config.yaml
n_layer: 8
d_model: 224
n_experts: 64
experts_per_token: 2
d_expert: 224
d_shared_expert: 256
activation: "gelu"
moe_layers: [2, 3, 4, 5, 6, 7]
router_score: "softmax"
normalize_top_k: true
routed_scale: 1.0
balance_loss: 0.013
balance_bias: false
router_z_loss: 0.001
n_groups: 8
groups_per_token: 4
shared_expert_gate: true
init_std_router: 0.00831
lr_router: 0.000543
vocab_size: 32000
norm: "layernorm"
norm_eps: 1e-06
tie_embeddings: false
optimizer: "muon_variant"
lr: 0.00154
grad_clip: 0.5
batch_tokens: 65536
seq_len: 256
train_tokens: 436700000
steps: 6664
dataset: "wikipedia_en"
Below are experts of layer 4 (counted from 0) of a mixture-of-experts language model. Rows are named router (the router's row for the expert), up (a neuron's input weights, with its number), down (a neuron's output weights, with its number) and show model dimensions 0-223. Each number is 128 + 24 x the weight over its row's rms, rounded and kept within 0 to 255.
After each expert's rows: a language model's description of what the expert responds to; "raises" lists some tokens whose logits its average output raises strongly, later layers aside. This comes from a sample of Wikipedia text that the model never trained on.

# expert 32
router [130 164 141 112 149 149 159 146  88  73  65 147 137 112 121 129  70 137 125 100 143 137 154 100 136 104 146 107 150 147 131 130 126 100 115 149 157 105 126 124 122 138 132 109  92 130  95 132 127 120 148 140  86 117 136 161 101 118 141 139 154 146 114 109 160 137 151 164 113 117 140 106 156 129 130 162  95  89 132 113 114 121 132 109 148 140 105 128  89  77 107 120 116 135 161 132 107 137 166 123 107 148 185 141 157  79 113 107 121 143 148 148 134 180 140 120 111  76 136 154 162 114 131 147 161 112 138 128  91 119 115 132 133 128  86 112 160 139 169 150 121 159 138 149 139 107 130  80 134 108 112 135  63 118 153 150 107 165 126 137 111 142 125 147 104 141 140 142 141  95 145 120 119 149 161 113 100 110 121 118 138 130  99 125 139  86 183 135 175 136 116 174 160 145 160 109  92  95 135 168 165 174 135 101 145 156 131 147 123 113  93 153 112 133 139 124 144  93 133 120 134 127  74  82]
up0 [130 137 123 205 137 171 111 130 122 135 154 134 127 123 149 136 146 106 113 136 115 150 137 115 113 126 120 136 139 124 134 140 135 132 154 110 135 108 139  67 143 128 126 102  99 113 127 135 120 131 159 133 116 155 151 163 128 106  96 145 104 142 121  95 140 132 131 120 120  84 137 127 107 126 140 122 127 117 142 127 145 157 149  92 152 137 134 123  87  67  69 131 140 129 181 141  79 108  52 113 159 143 102  85 170 178 142 115 112  90 156  96 158 147  81 112  85 141 141 154  96 150 137 118 133 127 134 125 112 104 136  95  83 127 125 116 139 144 110 128 144 165 111 137 140  89 133 119 109  89 119 219 149 135 119 105 127 124  98 131 114  94 133 154 134 131 134 127  39 124  79 173 161 133 127 136 136 125  86 155 128 138 140 108 136 142 128 129 122 148 149 112 133 125 124 132 127 124 129 146 119 134 125 126 108 128 132 129 101 120 149 137 104 176 130 115 130 124 204 131 126 124 167 150]
down0 [129 108 180 126 103 119 110 131 116  95 148 122 142 148 120 131 144 121 141  85 131 137  98 100 109 120 133 139 179 128 121 129 125 133 132 116 125 145  97 135 128 130 168 129 162 117 158 136 156  61 129  65 124 118 116 119 141 129 113 133 127  98 132 113 132 128  96 111 129 148 110  56 120 132 121 108 120 110  88 108 153 132 138 133 132 118 161 128 162 103 177 117 107 158 151 133 195 129 144 167 161  84  93 135 164 119 135 111 138 124 116 143 119 129 127 130 128 123  80  88 138 140 124 134 147 100  78 170 101 172 127 139 127 142 125 130 125 127 128 136 120 124 130 128  92  92  96 104 172  99 133 141 183 111 129 127 150 130 154 154 105 121 137 104  64 134 131 135 122 114 155 145 132 128 116 164 126 130 135 177 119 116 144 127 131 185 133 139  81 104 149  39 104 151 210 154 148 118 122 135 140 100 148 167 115 129 149 112 130 131 147 133 128 137 122 139  77 121 143 134 126 139 127 116]
up1 [133 150  60 231 135 123 100 130 124 116 124 151 128 125 159 134 143 180  94 122 139 130 113 142 157 149  97  87 133 120 135 133 170 132 128 132 155 128 135 119 133 160  98 113 128 128 125 159 146 139 149 176 121 133 151 137  94 107 128 133 126  64 121 159 137 121 174 126  93 115  54 119 154 129 132 125  99 141 139 155 158 130 132 128 130 122 158 150 154  97 128 136 126 120 137 173 126 127 109 156 130  76 120 142 120 100 106 186 125 139 105 155 121 143 113  78 106 121 124 105 113 123 150 124 136 129 117 156 114 118  77 121  91 147 108  95 140 184 143 175 150 132 113 107 133 151 148 129 128 110 128 156 142  99 160 128  80 144 109  96 128 123 117 123 129 114 162 133 123 129 133 161 121 121 127 128 132 130 115 127 131 130 132  96 106 116 228 149 105 134 118 119 110  60 116 148 124 142 148 114 128 136 121 129 154 129 133 116 148 129 123 111 136 151 122 111 117  74  85 131 159 129 139 133]
down1 [ 96 133  55 128 119  93 128 118  90 110 126 115 158 124 157 128 141 194 130 130 143 104 167 129 133 126 134  72 123 132 130 175 118 141  82 103 161 124 128 121 125 150  80 123 135 126 123 115 110 128 149 137 138 136 155 134 149 107 151 116 122 105 108 131 116 129 139 132 120 141 130 134 128 131 110 109 134 159 105 160 126  45 100 125 125 147 142 152 118 121 128 160 159 112 129 108 135 132  93 144 130 122 129 108 119 131 102 145 102 114 130 191 169 106  97 136 142 126 127 149 158 141 122 121  96 104 116 134 161 111 125 132 119 103 116 144 114 133 127 113 135 137 151 126 127 128 134 170 128 134 128 162 164 138 114 115 155 115 142 114 119 151 119 118 176 127 129 119 110 125 133 132 135 145 136 127 179 120 105 130 108 137 165  58 104 206 146 130  53 129  85 126  95 183 103 132 143 120 164 132 165  84 169 178 126 128 154 129 136 148 118 130 150 114 129 135  77 134 115 185 143  76 147 115]
Final word pieces of Latin species names and foreign surnames in taxonomy lists: -ensis, -ium, -atus, -berg, -kov, -ius.
raises: " (", "—", ",", " [", " and", "-"

# expert 57
router [130 144 116 126 140  98 131 149 125 139  96 159 126 121  93 129  94 137 147 115 198 136 164 141 151  79 106 114 122 158  97 141 154 151 130 101 161 194  80 113 129 124 122 141 138  95  81 167 123 141 178 142 132 158 126 148 129 123 157 148 123 118 181  90 125 156 148  95 113 113 112 147 121  92 109 121 120 130 132 120 164  92  99 118 126 176 150  88 100 126 110 115 150 142 136 138 117 150 122 173 111 153 119 105 122 118 113 142 135 161 107 194  82 136 153 128 125 112 153 106 132 135 156 132 131 110 132 119  58 116 108 139 121 138 139 114 177 121 132 141 140 160 128 149 125  79 132 127  92 130 158 122  99 102 166 133 128 146 123 126 139 133 144 145 117 153  62 152 121 112 113 114 128 108 132 125 148 131 124 111 125 141  95  84 122 148 130  81 119 122  92 111 155 148 164 127 103  54 118 137 138 133 123 128 132 142  99 127 166 110 147 133 104 115 134 180 128 108 120  84 138 139 142 160]
up10 [109 129 116 129 123 128 105 102 113 131 137 141  94 123 128 143 108 114 109 107 107 117 138  41 109 132 111 153 107 138 120 154 152 121 116 122 191 156 186 136 118 126 130 111 152 146 114 195 118 143 133 109 129 130 151 153 162 132 130 128 123 109 100 165 164 162 128 109 162 140 129 130 175 205 136  66 129 132 116 125 105 121 114 121 119 122 124 142 127 123 127 148 132 237 149 161 133 172 133 106 145  82  77 147 174 151 139 112 116 210 142 111 118 157 135  81 134 130 109 137 181 126 132 105 113 137 143 109 120 127 153 128 116 115 121 113 127 159 123 137 154 136 130 122 129  93 136  64 129 123 133 122 105 161 125 140 124 118 125 138  77 126 115 125 131 168 116 153 120 124 145 130  91 132 140 135 140 172 117 125 101 123 107 123 125 134 128 128 134 116 158 127 147 177 128 121 121 117 128 122 172 131 101 139 133 129 189 117 125 151 141 128 137 153 113 135 117 113 114 106 124 121 119 114]
down10 [131 150 127 126 125 144 110 123 102 122 165 126 110 149 125 122 127 185 195 128 129 137 137 139 137 128  88 190 126 155 162 123 125  91 118 138 139 106 152 149 130 126 157 154 122 136 153 142 137 109 133 133 128 110 135 134  77  78  86 124 119 124 108 162 135  98 123 117 106 112 105 132 128 180 133 131 136 166 125 122 146 110 101  96 112 129 170 128 165 126 142 101 104 127 135 152  83 131 124 167 124 152 126 139 115 129 148 131  90 108  80  98 130 126  98 114 116 130 120 134 150  59 142 137 126 157 125 155 155  80 128 115 135 132 141 176 144 128 112 144 160 161 118 127 120 128 133 127 195  94 124 161  73 121 122 147 130 131  87 132 161 142 189 117 141 114 126 101 141 133 137 134 127 116 142  94 128  96 153 126 101 163 172 133 108 130  90 124 162  92 116 188 151 166 131 119  86 125 134 111 125 138  81 137 160 116  68 119  92 124 115 147 123 128 126 154  99 128 101 132  96 160 166 136]
up11 [124 130 111  88 134  65 132 111 122 131 151 192 139 129  99 137 149 119 175 110 130  80 145 104  51 141 122  99 112 134 107 134 128  93 147 129 141 125 119 126 102 124 127  94  54 130 115  95  93 133  82 103 153 141 128 106 132 139 157 129 142  98  92 115 123 135 133 105 116 112 127 142 159 107  84 142 128 132 127 165 128 127 149 123  85 114  79 111  99 123 131 141 134 173 142  74 140 136 171 153 123 150 116 121 133 127 134 159 135 167  68 146 154 129 136 126 111 131 134 125 155 129 124 165 153 126 128 124 128 143 115 110 170 111 148 130 197 137 126 125  76 120 133 116 113 136 134 104 159 170 163 147  99  93 117 129 153 132 137 123 127 119 127 153 129 104 126 130 148  90 126 131 156 128 128 115 119 129 150 128 141 135 148 173 145 181 177 124 126 124 137 109 156 147 120 122 146  97 155 128  95 114 124 144 166 125 105 128  99 143 139 132  96 145 187 140 124 124 112 167 165  86 175 119]
down11 [148 124 134 124 152 127 113 152 129 137 121 164 153 164 215 124 185 130  84 144  89 180 150  98 165 139 124 122  73 114 157 103 120 135 137 132 129  83 129 128 164 129  81 127 126 105 104 144 136 149 129 146 127 128 123 124 134 131 129 123 128 143 143 165 110 128 129 156 134 132 102 119 119 124  46 122 140 147 156 128 131 123 161 121  51 165 133 118 120 157 139 105 113 130 130 144 114 105 130 122 123  90  96 123 130 132 172 133 122 173 159  95 184 129 130  95 112 132 137 127 158  95 142 125 178 125 131 113  75 139 162 123 146 123 118 115 118 127  69 148 154 134 120 111 128 132 130 128 153 162 114 127 135 125 133 159 135 170 158 131 110 134 121 116 129 127 120 128  96  34 129 127 121 123 140 125 126 140 130  42 137 125 129 120 129 157  81 125 120 131 136 131 154 126 132 133 125 125 178  92 138 138 107  88 122 109 120 108 139 126 153 148 119 128 112 121 123 126 128 145 126 101 168  98]
Single consonant letters or short pieces inside foreign or unusual proper names, such as Wy-c-zenski, Ky-z-ylzhar, Mous-c-ron, Go-s-ling.
raises: "qua", "ger", "land", "cal", "ella", "well"

# expert 59
router [129 153 163 118  91 117 154 167 103 121  44 158 136 101 123 141  77  98 131 156 127 107 132 130 172  97 126 138 127 150 142 115 124 137 125 110 137 138 142  86 104 155 117 110 122 138 111 198 132 123 127 122 123  98 138 164 136 116 153 150 139 144 126 111 183 108 137 155 101 100 180 133 134 128 114 148  91 132 123 107 135 103 104 127 141 163 121 117 115  89 132  82 140 102 147 103 134 109 170 123 117 121 160 123 129 111  93 118 135 154 159 156 134 116 155 132 146  87 154 154 160 158 110 131 132 110 128 133 130  77 106 151 127 117  79 119 142 119 156 135 148 183 127 150 143  94  96 107 136 117 129 131  88 142 130 150 150 117  88 169 119 172  97 114 138 118 119 124 134 124 109 136 134 178 144 121 102 132 160  86 118  90 126 125 132 132 163 114 134 130  95 172 169 142 123 115 135  79 122 131 147 144 145  93 102 113 109 125 188 158 136 134 131 133 158 169 114  89 159 129 135 165 117  89]
up1 [136 121 133 128 127 130 126 129 129 103 139 156 146 111  57 109 146 128 132 122 110  85 146 146 128 132 137 170 132 131 111 158 109 131 125  99 131 126 147 119 123 117 132 121 119 129  95 107 113 123 140 128 128 128 127 133 182 129 139 134 150 115 136  61 135  88 127 110 147 171 128 103 128 126 105 142  78 124 120 169 130 146 129 129 142 126  91 169 155  54 118 113 128 133 128 129  80 134 131 114 155  95 124 142 138 107 124 150 130 106 172 127 125 158 173 157 107 120  89 110 147 175 106 125 117 116 187 180 109 118  95 136 116 119 119 146 137 127 134 141 142  79  35 126 118 142 175 138 122 128  86 143 128 107 136 191 114 129 120 121 120 118 140 152 146 130 115 130 141 134 147 127 129 133 127  78  73 150 141 116 109 139 122 129 146 108 152 104  76 130 134 129 139  93 129 111 118 108 140  68 129 142 187 134 107 116 131 120 127 136 113 125 127 138 141  94 144 100 102  79 135 203 103 127]
down1 [ 99 130 123 147 115 108 116 134 152 107 170 128 111 153 159 142 162 116 146 134 126 135 142 150 165 143 117 140 129 131 101 147 123  75 131 125 114  97 118 128 125 119 134 113 128 110 131 135 134 122 123  94  80 126 154 167 113 140 135  79 142  84 118 210 133 131 138 106 135 129 122 120 106 202 145 151 171 106 150 123 168 152 129 137 150 119 146  94 158 113 119 142 162 140 155 120 139 131 120 162 136 130  85 105 142 128 160 111 116 127 128 130 159 128 158 113 114 140 148 130 140 117 125 135 122 131 122  84 118 145 144 137 121 140  99 127  79 101 131 148 130 130 122 117 154 131 137 154 101 147 169 144 126 175 130 176 127  93 105 114 132 122  94 131 126 138 136 114 124 126 119 114 125  91 144 147 138  97 119  88 145 157 135 139 139  81  74 215 164 123 132 144 110 203 128 130 129 106  92 186 127  96 107 147 132 127 119 116  61  69 115 111 128 139  95 116 100 109 129 138 105  80 127 130]
up2 [179 126 135 121 168 116 114 104 120  38 114 141 143 143 146 129 116  97 165 104  92 117 171 115 117 153 120 146 127  95 117 135 145 102  91 151 135 103 130 113 128 115 123 113 129 172 127 155 126 126 121 130  95 104 136 150 144  91 173 140  89 120 111 108 122 127 132 166 116 130 179  94 117 107 142 187 112 144  83 137 175 140 137  94 167 112 104 146 130 117 114 143 136 148 162 149 160  83 131 139 100 102 204 105 127 101 128 153 126 117 155 152 113 131 179 126  99  98 149 122 131 133 128 123 129 141 125 129 118 123 128 126 119 122 123 133 155 143 133 136 132 109 161 131 124 131 129 129 128 102 151 150 125 122 153 128 139 135 126 139 147 126 137 116  73 113 138 159 124 124 130 118 133 126  62 147 179 131 137 104 106 144 146  99 120 131 104 202 177 121 147 183 133  91 121 124 127  97 129 117 128 108 123 156 145  96 133 128 113  73 104 192 105 119 150 133 160 132 112  98 100 124 144 147]
down2 [ 94 139  86 153 126 178 155 134 119 157 172 101 167 124 126 130 149 148 110 122 161 151 124  99 120 143 128 143 111 108 112 119 165 128 139 123 125 128 132 146 169 127 121 121 150 122 142 101  98 106 145 136 176 133 126 122 120 127 132  68 155  79 147 129 114 132 134  89 161 133 106 107 115 135 123 100 119 162 144 108 126 116 131 116 128 208 153 127 106 154 137 141 132 143 136 153 125 145 131  62 147 131  49 109 106 153 113  65 141 138 100 129 130 134  68 140 122 148  83 128 139 106 147 103 117 129 139 145 126 170 127 115 148 112 134 121 134  92 145 145 123 140 113 134 135 139 140 141 128 141 152 133 129 173 131 152 124 136 102 135 124  69 117 179 171 127 107 131 173  78 125 121 133 124 110 127 116 128 136 156 129 120 123 120 157  81 147 109  91 129 127 118 130 174  98 131  98 147 119 139  90 121 122 118 138 114 118 108 124 134 160 127 127 137 107 164  63  89 119 140 174 111  98  63]
Inner or final pieces of South Asian and other foreign names, often in film or song tables, as in Brahman-and-an, Rama-var-ma, Josh-i.
raises: ",", "-", " (", "–", "—", " &"

# expert 40
router [ 79 161 114 132 149 111 111 133 129 136 114 135 124 124 139 114 107 105 144 148 173 146 124  81 147 150 129  97 161 179 113 112 112 124 105 138 154 130  95 102 145 178 129  97 114 142 151 140 116 148 179 149  78  84  85 140  99 147 142 167 165 126  87 120 131 130 140 106 114 153 174  94 102 110 124 144  96 161 104 190 108  95 136 149 158 107 110 105 133 119 100 152 114 141 119  80 118 159 135 114 131 119 152 120 127 112 110 104 166 163 138 122 124 161 150 116 114 104 117 138 151 130 140 107 171 100  92 137 142 103  95 126 156 143 106 113 181 138 154 120 152  95 144 151 126 147 114 121 117 119 159 136 115 125 161 127 113 159 151 124 109 155 128 139 121 172  97  82 153 130 169  95 138 143 141 114  98 132 158 141 109  91 111 123 137 140 133 128 151 103 140 123 146 169 149 103 102 123 126 153 134 162 118 106 167 132  66 142 145 145 121 123 128 117 150 127  99 144 127 138 172 112  52 129]
up0 [ 65 130 122  78 104 133 125 127 114 140 113 130 131 162 107 115 116 106 161 150 114 118 133 100 143 120 110 132 128 102 168 117 153 142 143 101 126  59 119 139 171 138 105 133 130 130 117 112 127 135 132  93 113 156 129  43 105 124 128 127 130 202  79 137 134 115 202 112  63 114 164  97  67 101 168 144 168 101 127 157 163 122 127 107 100  80 135 103 139 132 141 136 169 133 130 139 136 131 139 170 160 133 127 122 143 121 135 127 148 116  98 108 126 137 134 131 106 127 130 123  77 139 159 119 128 128 158 149 113 130 140 114 129 171 134 118 120 177  83 135 115 121 108 131  99 127 101 121 131 126 106 149 143 126  98 173 160  90 139 134 121 164 129 143 105 129 122 126 157 160 142 136 123 157 127 173 153 122 143 138 140 130 130 145 118 151 125 103 131 132 119 110 135 113 120 100 114 135 109 128 124 127 127 129 132 113 145 124 137 201 161 135 130 142  87  91 189 121 124 105 128 142 103  95]
down0 [161 138 181 118 157 150 133 121  86  97 102 120 127 128 151 126 147 130  98 150 137 136 123 133 100 163 112 125 145 128 111 111 131 135 121  43  77 131  92 100 101 126  96  98  97 128 145 135 133  94 127 128 128 125 117 122 135 152 156 112 168  83 145  82 123 109  99 122 100 183 131 119 131 106 123 211 161 149 186 123 120 190 119 128 126 118 132 138 118 121 140 123 150 128  93 112 127 152 127 120 117 110 127 114 135 191 131 130 116 145 147 125 102 109 150 121 151 171 122  96 112 137 165 120 133 132 131 121 144 127 153 132 131 167 167 128 146 124 155 132  80 170 139 129 172 125 118  76 137 133 125 124  99  97 126 133  97 132 130  95 129 104 177 163 138 130 128 148 159 136 119 132 128 115 152 144 149 121 104 122 127 134  87  93 153 129 160 129 143 135 147 107 119  97 130  97 141 111 181 135  56 127 140 112 147 105 124 128 177 134  92 136 120  87 139 131 115  74 132 140 117 139 132 121]
up1 [109 129 137  79 234 128 144 116 146 151 113 128 130 112 125 145 134 111 126 122 177  89 179 120 149 166 142 122  95 163 118  74 114 169 144 126 189 126 127 116  92 136 164 106 134 165 122 127 120 122 131 123  88 129  68  56 138 128 126 129 118 150  89 132 107  93 123  97 132 111 113 123 170 128 119 131 126 121 138 128 149 120 137 124 141 123 126 128 129 149 129 114 174 127 121 118 170 142 141 111 158 169 126 155 127  85 158 178  89 138 124 194 109 102 120 115 134 145 108 150 151 134 122 124 141 130 133  92 122 107 159 108 134 142 145 148 121 125 128 124 132  74 127 155 117 120 144 118 122 116 141 150 132 131 156  92 132 152 119 118 123 105 158 121 149 117 131 112 131 123 130 142  99 109 184 139 125 137 136 125 215 127 110 129 147  95 171  99 130 127 132 125  88 158 125 114  97 124  53 102 117  98 122 127  97 114 127 129 119 140 127 138 120 147 151 144 127 122 141 118 128 129 108 127]
down1 [128 122 127 128  82 135 128 119 113 131 219 130 161 125 131 127 183 112 129 159 128 132  81  91 131 105 132 141 124  93 128 120 118 124 130 132 110 130 153 159 137  68 111 120 129 108 158 112 115 128 137 107 113 114 122 126 147 173 138 127 111 113 125 159 128 157 160 192  78 132 133 154  89  94  89 122 133 125 170 105 110 138 128 111  89 123 137 111 106 128 137 140 120 101 141 132 108  99  85 133 122 122 185 136  63 131 183  64 134 144 118 105 203 118 106 127 127 132 173 133 102 128  73 125 128 121 169 136 126 104 135 147 128 105 128 110 139 148 119 162 117 119 159 136 129 111 125 111 143 114 122 128 101 147 137  79  80 128 121 124 129 123 123 133 125 142 132 192 136 125 159 122 140 126 128 127 124 151 128 154 134 149 124 138 152 148 127 125 169 112 117 132  98 138 125 144 123 111 201 150 138 114 125 114 142 128 156 154 127 123 123 152 127 140 146 112  72  79 145 128 128  99 126 172]
Opening parentheses, bare spaces between Cyrillic words, opening quotation marks before track titles, backslashes in LaTeX, and byte-order marks.
raises: "We", "now", "com", "ke", "table", "In"

# expert 38
router [132 137 140  74 129 121 129 175 121  96 118 142 139 143 144 124  83 105 117 104 101 100 129 118 174  81 108 114 156 136 112 110 129 100 152  98 130 152 125 166  99 164  98 131 124 178 162 141 127 182 177 167 113  98 106 139 118 139 110 136 156 126 131 141 116 100 122 134 115 155 178 108  89  82 120 128 116 122 125 121 126 140 138 131 123 136 123 100 108 104 104  65 117 107 109 115 179 122 116 156 115 113 109 133 130  72  89 117 124 115 133 158 107 145 162 129 142 127 115 158 136 117  94 103 159  84 124 107 127  99 104 153 143 130 128 131 150 118 143 134 177 121 164 116 116 136  85 140 121 122 134 142  99 103 139 140 142 162 123 172 115 164 107 136 125 133 140 128 156  97 158  92 149 149 135 174 127 125 150 111 118 101 105 141  97 185 162 135 132 138 126 158 153 112 134 120 128  99  98 104 168 129 114 122 170 181 167 140 128 155 115 119 152 124 159 160 134 107 143 154 156 176 113  88]
up0 [130 189 125 113  57 144 121 151 147 126 102 129 129 134 147 136 138 123 127 125 125 110 129 125  71 127 128 128 116 106 117 109 115 180 123 143 130 123 114 154 120 135  94 106 128 114 138 142 174 129 118 134  69 155 150 136 127 140 138  79 139 137  80 114 143 101 128 118 156 132 179  91 117 149 119  96 133 109 132 133  81 136 218 132 121  79 122 154 110 124 126 135 130  93 125 125 139 128 127 162 134 108 122 106 119 127 149 119 143 139 112 141 125 118 150 131 120 122 134 184 148 113 125 128 120  91 125 157 127 116 119 134 147 127 139 105 126 148 102 117 134 135 137  84 131 104 200 121 116 135  98 145 141 125 103 128 158 153 132 130 149 145 155 146 128 143 115 115 129 114 136 116 116 111 128 146 145  87 156 141  78 131  93  46 122 122 209 186 165 131  92 139 114 111 114 130 116  92  96 187 132 140 157 128 153 121 158 146 142 130 110  92 158 127 155 149 106 103  94 104 122 128 136  99]
down0 [136 166 122 123 103 123 122 124 137 108 103 115 137 119 127 128 134 131 136 122  85 149 138 144 126 129 113 122 104 133 117 121 135 154 132 175 131 141 128  74  92 132 170 145 120 177 175 143 127 127 153 122 130  88 129 166 140 147  99 118  86 159 187  84 137 126 164 132 137 128 158 142 148 192  99 148 129 127 139  79 136 169 115 159 154 134 130 145 130 180 112 126 191 177 150 136 125 112 135 101 128 112 136 123 153 111 127 138 124 146 123  99 160 131 126 137 145 105  21 166 170 131 130 131 127 128 125 116 119 111 129 146 132 129 122 191 126 111 131 121 110 179 111 149 135 131 114 207 135 136 130 134 145 118 180 109 117 134 132 125 128 154 112 101 116 122 108 124  82  76 104 129 135 131 124 127  90  91 147  94 108 126 107 123 128 114 138 139  86 120 127 110  99  95 116 144  98 100  66 121 117 135 129 117 110 136 127 123 112 133 129 161 117 164 158 117 144 131 115 127 108 106  98 137]
up1 [ 82 129 144  88 124  87  89 113 156  94 122 122 129 134 147 133 143  76 133 131  77 133 129 119 126 130 105 146 176 122 100 129  80 143 116 127 125 140 131 151 173 123 124 110 160  46 126 129 164 164 163 138 123 110 128 136 130 185 131 127 128 139 153 114 128  62 121 129 120 121 134 105 150 125 133 127 111 133 140 149 145 114 177 123 134 154  91 127 132 126 154 129 113  68 125 133 106 123  89  93 129 126  92 127 138 100 127 131 120 110 168 140 126 158 168 130 122 133 127 123 161 139 116 133  95 115 196 149  41  75 127 133 125 128 127 116 166 135 139 128 124 132 142 127 118 126 128 127 146 126 127 132 107 112 136 130 112 147 119 120 108 116 134 140 160 184 153 127 128 128 105  98 132 155 134 132 126 127 135 137  73 108  97 134 144 147 169 109 110 134 107 110 125 136 129 127 141  99 126 117 146 116 194 127 128 167 150 129 133  84  81  95 110 137 109 168 132 153 137 132 133 137 183 190]
down1 [152 142 140 145 163 121 131 132 127 111 132 148  97 135 136 115  94 126 128 123 138 142 120 162 202 123 140  75 111 171 140 111 124 120 126 110  83 138  97 123 114 128  92 144 109 144 130 100 133 106 152 130 103 153 151 103 125 154 128 123 158 159  68 164 140 148  97 160 172 159 133 157 168 123 131 111 110 123 133 123 138 143 147 146 111 139 138 129 129 144 111  95 121 134 130 134 172 129 124 138 133 110 134 152 131 143 128 124 130 177 141 128  95 123 110  40 134 101  97 132 140 107 123 127 139 104  92 115 119  68  92 124 158 131 127 145 127 132 142 174 119 146 129 168 157 126 105 114 118 137 130 139 130 108 132  89 123 150 113  90 128 115 125 123 104  65 129 155  64 144 126 164 169 119 133 133  78 124 115 128 192 127 175 148 124 119 147 150 134 149 167 114 168 113 115 104 126 129 142 166 141 136  47 128  78 125 106 120 123 134 105  88 120 122 143 119 109 116 119 142 155 116 159 129]
Capital letters and syllables inside romanised Japanese or Chinese names and acronyms, e.g. shi, ji, ō, zhou, JR, KITT.
raises: ":", "nia", " syndrome"

# expert 18
router [114 134 141 137 123 139 135 125 173 131 105 119 137  80  89 111 105 145 172 188 186 123 142 132 149  87  92 108 133 146 104 107 123 132 121 145 124 128 108  98 144 111 116 124  94 163 121 119 141 145 162 141 132  95 104 102 132 135 139 131 164 142 108 107 110 127 122 119 144 127 143 122  78 114 135 117 123 177  92 111 169 126 137 165 121 122 118 127  93  89 120 116 133 133 120 133 130 153 135 178 139  98 151 135 160 135  86 126 146 129 103 109 119 144  96 101 136 128 171 140 138 156 104  99 162 148 110 143 155 112 126 120 126 142 127 142 161 155 112  74 184 136 141 114  74  96  88 128 129 132 126 170 131  74 193 132  72 150 151 129 105 113 138 178 112 128 114 117 117 109 129 105 103 151 122 129  77 141 140 121 137 116 130 107 146 128 155 121 146  51 113 125 119 138  92 143 122 121  93 162 173 152 141 107 173 139 115 118 123 178 145 136 116 116 126 154  92  96 135 116 133 133  99 139]
up1 [150 153 119 151 139 153 122 152 107 131  86  88 113 168 133 120 128 138 124 171 123 124 123  80 168  95 127 135  97 129 142 145 179 132 123 158 119 165 131 126 130 229 124  81  85 108 121 180 209 184 125 123 127 121  96 129 164 127 159 118 126 120 171 166 141 105 121 116 115 108 153 118  96 126 136 116 133 114 160 119 129 138 127  72 136  96 123 129 128 116  76 112 127 131 150 146 119 102 126 124 123 123 142 133 106 121 135 143 116 109 122 117 109  84 128 114 113 125 148 220 126 126 128 111  77 144 142 128 128 155 127 129 123 130 127 157 123 129 101 126 132 130 142 132 128 138 106 135 125 131 147 147 175 128 119 149 109 112 148 127  85 127  86 134 125 142 137  98 149  79 143 122 133 127 115 158 147 124 126 205 128 129  95 110 158 127 128 124 129  92 135 130 124 128 143 104  84 106 136 133 134 124 127  98 143 153 130 139 106 108  87 144  69 132 139 109 131 128 123 129 128 146 123 182]
down1 [122 124 101  90 165 126 122 121 184 115 127 106 151 171 130 133 142 119 131 114 131 150 125 142 114 107  69 106 142 129 140 133  78 121 176 169 113 138 153 124 119  89 111 126 203 109 130  92 182 130  97 129 100 144 121 135 136 151 109 121 177 130 125 118 137 127 128 134 127 148 136  90 135 125  68 129 134 137 170 127 133 129  48 159 125 155 118 140  86 130 139 127 129 117 127 123 167 133 134 137 122 171  88 138 152 165 152 157 115 131 128 113 128 134 126 140 102 125 118 129 137 117 106 129 145 159 112 134 124 129 114 110 126 102  87  96 114 129 127 125 129  95 118 127 124 150 127 132 143  94 128 128 139 141 133 107 171 141 126  66 138 133 138 109 126 141 121  89 129 127 131 110 165 143 128 163 129  90 129  94 134 127  67  91  83 166 133 128 121 121 163 119 123 141 126 135 109 104 115 188 128  39 128 127 110 119 129 127 172 118 126 142 183 144 119 155 104 149 143  90 137  85 130 163]
up2 [127 125 123 127 132 127 129 124 126 130 127 130 136 134 199 136 117 111 132 134 136  90 116 147 160 123 144 124 127 122 116 127 149 130 118  98 127 127 136 129 147 134 135 132 188 121 102 119 121 148  86 130 141 128 140 138 128 122 130 143 190 131 155 145 112 103 162 146 114 128 127 101 131 127 154 116 121 116 194  80 118  92 139 161 155 168 128  51 164 136 122 131 108  55 126 130 147 130 171 146  88 147 149 117 121 129 133 118 148 131  97 122 117 123 128 201 131  80 139 133 138 100 101 134 125 125  87 136 138 126 133 128 129 155 104 144 122 178 178 134  93 152 128 128 129 146 117 111 140 145 131 131 124  96 146 133 110 105 166 107 133 131 122  89  74 138 163 124 125  96 128 103 146 123 149 209  99 130 130 123  76 113 168 137 144 122 159 127 118 117 157 125 166 126  86 131  83 144  92 120 157 156 112 126 150 133 127 139 136 128 108  80 135 116  86 126 127 127 125 149 130 106  88 202]
down2 [139 123 124 117 145 142 113 151 116  69 132  86 125 139 137 159 136 182 136 129 126 143 167 177 126 115 134  87 129 122 132 124 127 149 129 126 100 156 122 137 130 135 113 109 127 174 106 176  53 128  98 128 115 127 107 125 138 133 135 122  85 173 175 120 114 132 102 141 149 151 147 184 132 160 145 126 136 131 124 130 155 103 108  95 128 172 118 174 134 131 106 154 117 122 127 101 131 108 125 107 148 121 126 145 130 150 142 126 112 134 141 124 112 132 165 135 181 119 115 132 110 134  50 117 128 128 143 126 143 130 131  68 142 149 129  75 149  91 150  90 133  92 102 116 139 129 129 113 129  98 140 140 133 132 133 140 101 130 120 130 128 109 148 163 126 126 130 126 168 102 135  77 121  67 118 107 128 138 144 191 134  67  94 142 115 193 127 120 144 129 137 140 124 168 145 133 202 124 126 130 114  83 127 110 121 130 122  92  98 153 125 127 165 118 139 151 127 165 132 105 116 127  96 103]
Line breaks and blank cells closing table rows, plus table symbols like MPC, JPL, ±%, − and · in asteroid, election and sports tables.
raises: "|", "==", "\".", "\"", "===", "\","